{"n_experts": 16, "d_expert": 128, "hidden_act": "relu", "normalize_top_k": false, "balance_bias": false, "tie_word_embeddings": true, "max_seq_len": 2048, "max_steps": 1886, "dataset": "wikipedia_en"}
Below are experts of layer 5 (counted from 0) of a mixture-of-experts language model. Rows are named router (the router's row for the expert), down (a neuron's output weights, with its number) and show model dimensions 0-223. Each number is 500 + 50 x the weight over its row's rms, rounded and kept within 0 to 999. Numbers have three digits each.
Before each expert's rows: a language model's description of what the expert responds to. This comes from a sample of Wikipedia text that the model never trained on.

# expert 14
Inner letter pieces of European surnames and place names, often with umlauts or accents, e.g. Fö(rt)ha, Lö(ff)ler, Sch(il)der, Pa(k)istani.
router:550522525552474520491526503562506514581581560463495533449514580496499504466461516462515466465537498512442404447525454479469504434436438493533607520520521620479501567530502459503577462521468471559411477566532477564509489435469401391547476481481480488536514471514497489535383552457575465438581527583439390444560392495535440538528593503508422509529487481559507486522522565381450507512462479454585469408452411490526604443474499543491571409551567533506543544528484438470500608487525625458434499472513450470574492514464421539428524481480483516513486466566587491433485531486507485604441506547457551477523453486579435582561456458467541610476455488469449485499482595432454490483438
down0:421532434480434546471510468443392578471526397532568495417537535553453433481508490440479513417395530495535495524544491466550470477447591552443479591506489538496423505546492521505524434519482449495449442419468520523467456578486492349477431506498500524462514431517467424533499529544503483560486496491463518547435527488413533537531505498588488487498493518466391455423511496461452495620576511524422482526493490479404514453464506482449383493445506500457501456465374403492460521426468556479468395441408494504566477517521468533500491410528548514436471451492483469460489532557416454500484496467349507469512474575505459426452671430427505515492517551528538452472504440492593459488442

# expert 12
Middle syllables of Asian, Slavic and other non-English names and places, e.g. Jia(oxing), Na(ra)bu, Tali(ban), plus nationality words like American.
router:478544563461495509510574439463442479533553444556511568588446564468516476566409548502410513514393449398495418431470466547443568521493437455490590525461584509531485483476566421584570505414463459504441473486484522483505408459490504440443555467494523538507556469488543507575463505485539625418522532396493485503523388470462458525527518543543435540457545560566498484502526472396466552512464464412486489482525600531541574557457430552455459502500570540476415491490472438397540461459511489471523457421437497542565526585567508400480553449521524521561475474521557616461478509526481519558445534556551484543468438448556404596551506536500533562491389484511516461527517580504529433473444
down0:494488467485452461458446487518457552506525493523488468528502506530438474458464562456488514478507438497509487523554450494492421504559534508569490429501483577537567518380531474588543455562546545517503492520500432540445562526478489524551533521462472490454522482485481440532513476375542470475499466558508346477434455442481504517448548462496478516615554471545451452457574468431474494480481494457446596492665573480493470490493460489515533581479532478410486496566481486411479368496541504463450566541520412444541583529480494495626491426453543479376615526477513548449437536458453397574435558473521373559533473404561455523588543488558532537487525433600540449450541455502515491481588

# expert 2
Final suffix pieces ending words (-ation, -ity, -ical, plural s) and sentence-final periods, especially after numbers in census statistics, e.g. 3.07.
router:463562461549500496416471464424459585468579502531437440412515496497576488492453438417476501502466462394602448611461498530499486638493517609508503547620527506433526440401422490534449511529442547490463448560465559501449563427476446450588445563519417445463462505412485512555525577574390505507538473545391533611466539473470499509537434480493481455512476517598625478500459456513576474519444423454485507448476507507430427546561571472592469437482442468545542501455536553505489483615522530493472508486445472448499425455562477469480485469544515513515507487491459509519544496505549444489518488497449472492611554493519543453487488473420422436492403525435492445501521516472402513522508
down0:403500535537459555551533568566500447446506369554437483560436402451490542493513456498508495500517497472476582484465506539473473418500571494488567501547509476524575562479461481600468497490537496459482364514504476486522506402538586508447518481489514379552458559381550537563492525492538486549535500469481564467545535525584450457517493552459463522591557476468519509573487555561487463416557526495484581464506546456543574485486475523489582541515463486581424463554414485427487532528557493516434477533522546436543380460476434423537532417558478475484517565482498628520498556507478452561474466419414504530462515500425449457455406532450530456553463406531536454537611435501399576530587

# expert 10
Auxiliaries and verbs in prose (is, was, had, has, been) and inflectional endings -ed, -s, -ing, e.g. stated, describes.
router:548495425445473569437437477490487514428506467550547466469585495458525466437428571480509509536493511557508457419467470539564538507542470593461535487466438418516526409431451398501546484576456552507493607495462561519517528481548489569507466484474533482443466513518449537517487446527507428452490456463535560539470548442464519506467524483508457487487437472457526538532529528584438427479481616555500496379440457476456439466514610485557472511537536459527506481470566552541484581552493523515567557620526557602531440462492564515570515444456476635408473552505540464495531623538476466418499564375537532459574524438484526474397485452537440360509549483514509515558530534505354500491544
down0:489533596556460556567431538542517525442615442448613515515587517520452427471499555458496537528442433584508511499448438425515429549538555526569448511512438451591489556465529536519569561497580426472456446499581464553504572436526585450542619504541487458503452465511445408440567523520533537480544477498480544496517378555428531425430490498601510477394413489525453619441493474505481470525470433514495453418516466519510499441503485535467530468463465437535480449470510446504488479439499506569506446500485496532428578439466504536495553497587424429527480588490518491478438531570511515557551537532417465561596491453435470396510485368471476508555550519530468535438468544514494428547541

# expert 15
Final pieces of personal and place names such as -son, -ford, -am, -d in Richmond, plus whole words like John, University, States.
router:510545458542505430414603405533427455545584492465509494475508397537529482521461462460474482480469478363491475496452486491517459536493426478523523544440506522514517532527528482482545494421367533517482507462529512573551528477423496397517481529487494490495466519492528469620440528512508571475599496430440515588489442426511427504553442439456420428509561529593471455526513477451536583632474411384537475474503489483583540530439485582555490477596496374524506463499454473467494488463592600491451521437487426462583470594533424516455505469571542521476539514568505542471404477565433476553478530568577510506508491467550470548524456488483462522530402547403444582503493582518487529521520
down0:484516493495425453469393470448382548526448534468484520460509459457514490359446473491517489483356495519454517494454513525495537409529542487549572444531561494536519441524459562511466529450518602529531445579475514540460503510547516446352444550349462557555578430495545450559417506536492524467506540532541479485542520495434488546423462495508523612551456563451512420445482545477526410483523569413535497540478496506516467469397471498511450424509482542474467452402557448424510537521435511477534526531521533468478539510468593594510436594467443567480505456526532568416555482491463573526505517502486481516409568515412570546480523444509520528386543433553554423489486532455600513531521

# expert 7
Short function words and numerals such as on, two, up, 18, 17, plus word-final pieces like fe-w, for-th-coming, to-p.
router:529521550419540510486482601504518513381510499503493453506509517597466538563483525508504415529531599569486451509623495445476444490550558463451455442434417442561426528548481559438545596503489536492557547504572402426572586449508507504474499462585478524499502541436458581476512498503495370545501504450476578527532568502455547506484537515448520539534464522433508552538420505554511457469437521572425551599418458515422422465577622465514469511509502503514490500503431587535501492489505509425501410582579560538485559481487502525573500503592525543523500501463499450497487447472594492462372552503502465495431489464530392505450523463494608463474576424527448403538432481512442510548438
down0:434464402449575391472455503507456508508520564555476548481536470506442493564479493493501581575589483545589495473537532468490582443481559570464453452457486471578509558475502536561597546522551467592472456458485485505390512546549528514448510522379520506506547486530550462511441533530491401486458525529469537553547426487420507546509539540455489464467639460541543462487539453491496365377508511535426495532501495479519459507415555539446517509497519528469506420580425481445576558470504552605505599476551542484437472506477555518577536373528520559500517420483574463528469599485447522530530525426481575453528493642429529513512504404558478450592497483527498489526484526531502589462559

# expert 11
Prepositions after a noun such as of, in, with, by, at, plus line breaks, table bars, commas, and hyphens.
router:547526515516484495477554573590491444458454478473518526429591525458472447529529490496502503417528524552395551447512525460444458510463598515425498561489487425553482539428535444450585517499464550542451458574427449530537472566593460540451557407565438435498561497481519588455526449607550539520508455392430493496542549536459422380454530497539551392433472528457512422455581441462464499479470474479504556567575525510418510399483516557505558540487523452561472461468529500432467478510503449555548429441444471581499569576453565526447459467459465514470553528491534423515383517404529469539478484463613530553428444469497453464475510459576608470429535435544459535454519504506440510455493
down0:576596535483448581444485555543484538470520572379405493450527559546480418479532448431523501494393547547536551485427505487460480505453535575514519515527473444483488580506537466528553456529440543531378440482524485488476524434492412597480536513636517523465465525584502497508482505578532484520566537553670469467492552529557494521488504468521608511543405480502500459475474548594491464492436475591619518543446507498458514472455450533527501524509564448547541421411484509466500461476520462523489507498483557523476488473467487403465519555464471525477521500542573423332496522582536565441520475462513567421493545591562487444427558582521493559578487558572511467448502535492540418534468

# expert 1
Early word pieces of lowercase common words, often the first or second chunk after a space, like ri(dged), f(unds), de(ci)ded, cur(lews).
router:532491531468382496525445476409498500515571485530442479433557476524498461493535458494597525428556507524545447502502540515573511419472560516541461384471606569573582462500455538477514512542600505553472427501524544512431473518504493564453510460415571542551511437534481418398513422423541554590386469592601517424558416525494572525449538503494506524496514535506440619507570503583485471433490495521474511527536480422543547480487464441417493497507464527474522623525477469498557545590515470475481532487548549461385576434438581529560483525421428436525522452450430437485576513523487489461539461466428471486504548502430561452577441442473426485521582461503456515558501445479552458545480
down0:572549490448594584393588467466584521525551553489457555409428483573477514515482520503515460440564431461470529591534525533474452459504555468476502578570457474447491580510468505481433479499489447561523503566472422516445520511512435481491588438519576626573570552482521447502511509515491421479495561538489414473517511557571533590458580403505426479449525517459492482524537504552549495490450560580489558447519515395511551575551446475540428373484463509571443460537507593489457561490544403521555409443508457476453418532406466500562480428473486495511471587543589524549403524490591521505505466553501498582531448503449540554476562405511484536458476496486547524492433418518554500464536

# expert 13
Capital letters and opening pieces of proper names, mostly personal names in lists and tables, like K, F, E(rwin), Ro(xanne).
router:474464554518587469518546521462501493545465508548467560578481572461502490496497525507553520485514527512516586554520460516505507446480469480511470431527522547541563475495537550554393495521579470483565490470421530436537425525497606526458424570455464490599601507506583410427476413441600556506463487556581393408463416548551565540495524573459523540573516566519433477506558488523520563488439563449429534574553554516537644457423445560404496509538419505471550601502439553490518522460459447560539557519506455537507520509443436543561545569432481499459596492459485545557504492459412484531477453513475514548441540552420516544555530562550599530540416518575466504520453410497522477429543
down0:472549534544432462427411456522579545509513484559575500451510467571494476412492545523400491532590562489457623488466528640481480571603478493513579580571550540496412541493561486470518533498546523442449513502508560536432487452512516499449525490580482430553458446537530593522567526498518475507467519546548584537517463461453527423559475464393512467493507512515538490477498464506453464553513552426639506575561574375421468467530507535542540459530479422470396484463474431511436592512429426451449515470455471510464433476469485451538454399489437450503535485575467517576443572418480433535548473461537500517581570454531438467482536512439574478455465591513463481461517573467467459552505

# expert 9
Word-final pieces, especially plural s, and common nouns like years, place, time, film, team, often before a comma, period, or colon.
router:475553468499497523443545460564445564404524527474428408441500441491519553494557488468542564536499539421584514465530495484487596536481422561491510532557521522508507498477435408459553470433417620443527436550502558525493508455561428438557537550535510448459473554523474498524397606486454455475551522394518521463500609506509392497539456572554500546552504511553478514568461452473442572498444452477450546483535440457561408486541591533554459445457581514535416531427563451514557465523534558434466542554539511456471376485552419485535432512573605430575558460503561493442447539526478513500477532559459502438487568429552512438472534526459504502509401465440427462512494593530435464495561
down0:608574529437516472555481490484611541445516492526470564534486539561506573474503487535379475446634497531505472513517404572597462419448521486486519495565468498463421532547501462467551473494401480522527557584570509416477449548467380376440429444542487451534485525497508500457591502467509438393399480535520514467532437509470547515575412593464506534444521413584472513470480560404583505552543469455432469545491498548498538596519434430499420591530542376476504509471479504499546456476627469498497510450489459457502487475397568472504482451460488519466502492534475547504519470479479511572501521477474514480417456576507454488473482464504596550553497533494572451464613541503493491505551

# expert 8
Newlines, stray spaces, heading markers == and ===, opening parentheses and quotes, and subscript openers in asteroid tables, e.g. _{, 19.
router:517521497478479416560451546493501516518437497531501464524457525638532491448507457432525475524524455597497515488406478430523536460546530536490413458551434430510491451544490540443381529464574432531600608418582425512447533583531566526493477433518485498541470521473479476403586551517455523603477495437516562477504459502485564494534456474488433527544503479452417477441547418497556451487505512399440457611464562584504442528472540474445542463496553464467486572571463478523523466519396472545514470538560514544342559472510508466455495482490475556522476517452528518483507441522551579510511507487519433393471587492459539409519528581455591420476594516539590432483447381486506533479490
down0:473540458418465547477565510575459600512478432462482418476472484434513501473503447511437454545570440500554458505477537489539543456484518460514473445553537518560460477536508431629424557462477365468509538497543456498529543530409432385525572437486434392543481528542521540519519562453481531559417463579559477478456585520504499469455450559484401460477523473442524542448509512459519477449485580593362440428534484441567584558474499450464442504479548453530534476443526468503429538463439466571520482547535416589436486475391488461416519465491512569514432453446468468560488517532398485495508531504544462565609412553582513422507484469527494392440496461495536489503497500517556599501471

# expert 0
Column pipes in tables, plus commas, semicolons, hyphen list markers and the word and between list items, e.g. | 49, Loeb, and.
router:517528502546470424519463499521557428500530501516525562533504506456410566454454495537414423474518427458455532565589519585429472493515471454508455566537502479495512559480595459500479604448586441418532463438410493430598515533440541471502472479470408577597570506466505495492493442486589465390443471508398461554362491523546437501527526511395482445463504464535539515480547540556564504522535479589523493515562539592543481537508420582616538560530495478483526406500483550531503435487451491460435447489410463512494558567535474598508446468451455465460567544495447603466544530484518470513420574485557544498420476478503566467415561459574503503472479512578518492532471385546519523475451
down0:430527398512472544446450425482439585415383505584465533510499575465340482569522492429509510433523535479575490504463500505599605523461460521493477497500436497607470475424587480498559568490514475509475475533434495416527499477486525457482506468501490518413493481452459450437546480539449493493516447568453462575554449570482468567510490518474458429531507509581581519500543485464518478510598520538418493516452581319512527451586473444482520515482516450508487390556512462520564496515584494538517519549529522457442546516481514479525485432570530423371422392504527507554415495448486406440527450468483550528421393534484507543514518473506427505481559433545508525506543429495568554489513

# expert 4
First pieces of words split by the tokenizer, usually after the or a, e.g. con, in(ner), can(didate), Ch(ennai), f, p.
router:571526496525588487547487595480520520538555508575534523457484476486492463560537471508462505609571434552504593425511573515586502415557497455560494515439415503475542494502534511466460509498562505524503544511510509432503483501422489547465507563530427563465459568569555537405527458472515496526593596633557467525446518573525566426484503550526599594540462459510473571532516482569464545520530575579494514596630484521487545475447480434554503512496416548453495544407446559520428484422430422528523579431458468518432608405583538487458530534473479513407454467460543584586512520442513580474532431516435513533556481569460584470476519521507461544464582506522519587453496454492520468526507
down0:484599391466533395470489473441444476504512447414467511577482562385454452526482423511504535497462448577491572533458584440537572498599561450492487473491550462549510423520501575600571425460517498437500522571522535508365513541438411528422490455460481546526535555463525390578518473459468521444546574431582494497528459497616482485545548475506564553485511439519460441512502487440507503513400528480563508531524538592519466504491532541494431435456573496457451539485453432486547569527519526518417554443599542544485446495574418464482455456415498400500514564587466466534515575531415434481557481521546428513519567556458461538499492470548468504501548458588548462517461491559453531548536

# expert 6
Capital letters and abbreviation pieces inside table cells, such as position codes (MF), country codes (USA), score ranges, and years.
router:496568420513584584489502473537531505548477435507520593556446480403509515440534586587523407534434434447414558518530552548466466431600499390593557499407564528512524506525572547546416453547518482515566506431499577595527623469485576500412501480437485505550514513549536509519522527489493590535438586541478402514543425447534445506545506526521453497477590459512433523455519553449615545534555558421542548493537445507491546508524510497525421483501521454500563506570409497497446404551497525545551544463473452437545475595469474455447546475480556569521493561572542537542519462501492547515524448505459518519539496566573430557506503538559437441494398484427498588427545524482463515521547
down0:445640523453514510506516509542425514453620598534511547392508590537484475381522487485506522487551405495470466525501500497427546416458446465669496489557521542474444486410523445501439553446544516544440484567523478547461485500587472376467522403496502538460436516421468585548508513480443526474461468418622521492469502459526537570506482458484456467498526483607533484461510597455466476434489567530482461441471453396554470480509438479434599556522556532499579420576516513610514513495501421468528434511530575459506505569572439537511481476494544498431486579445510500485569476511490547487525491531491590451508450467547534503446457515453410521544492445553508537530534543545505568572550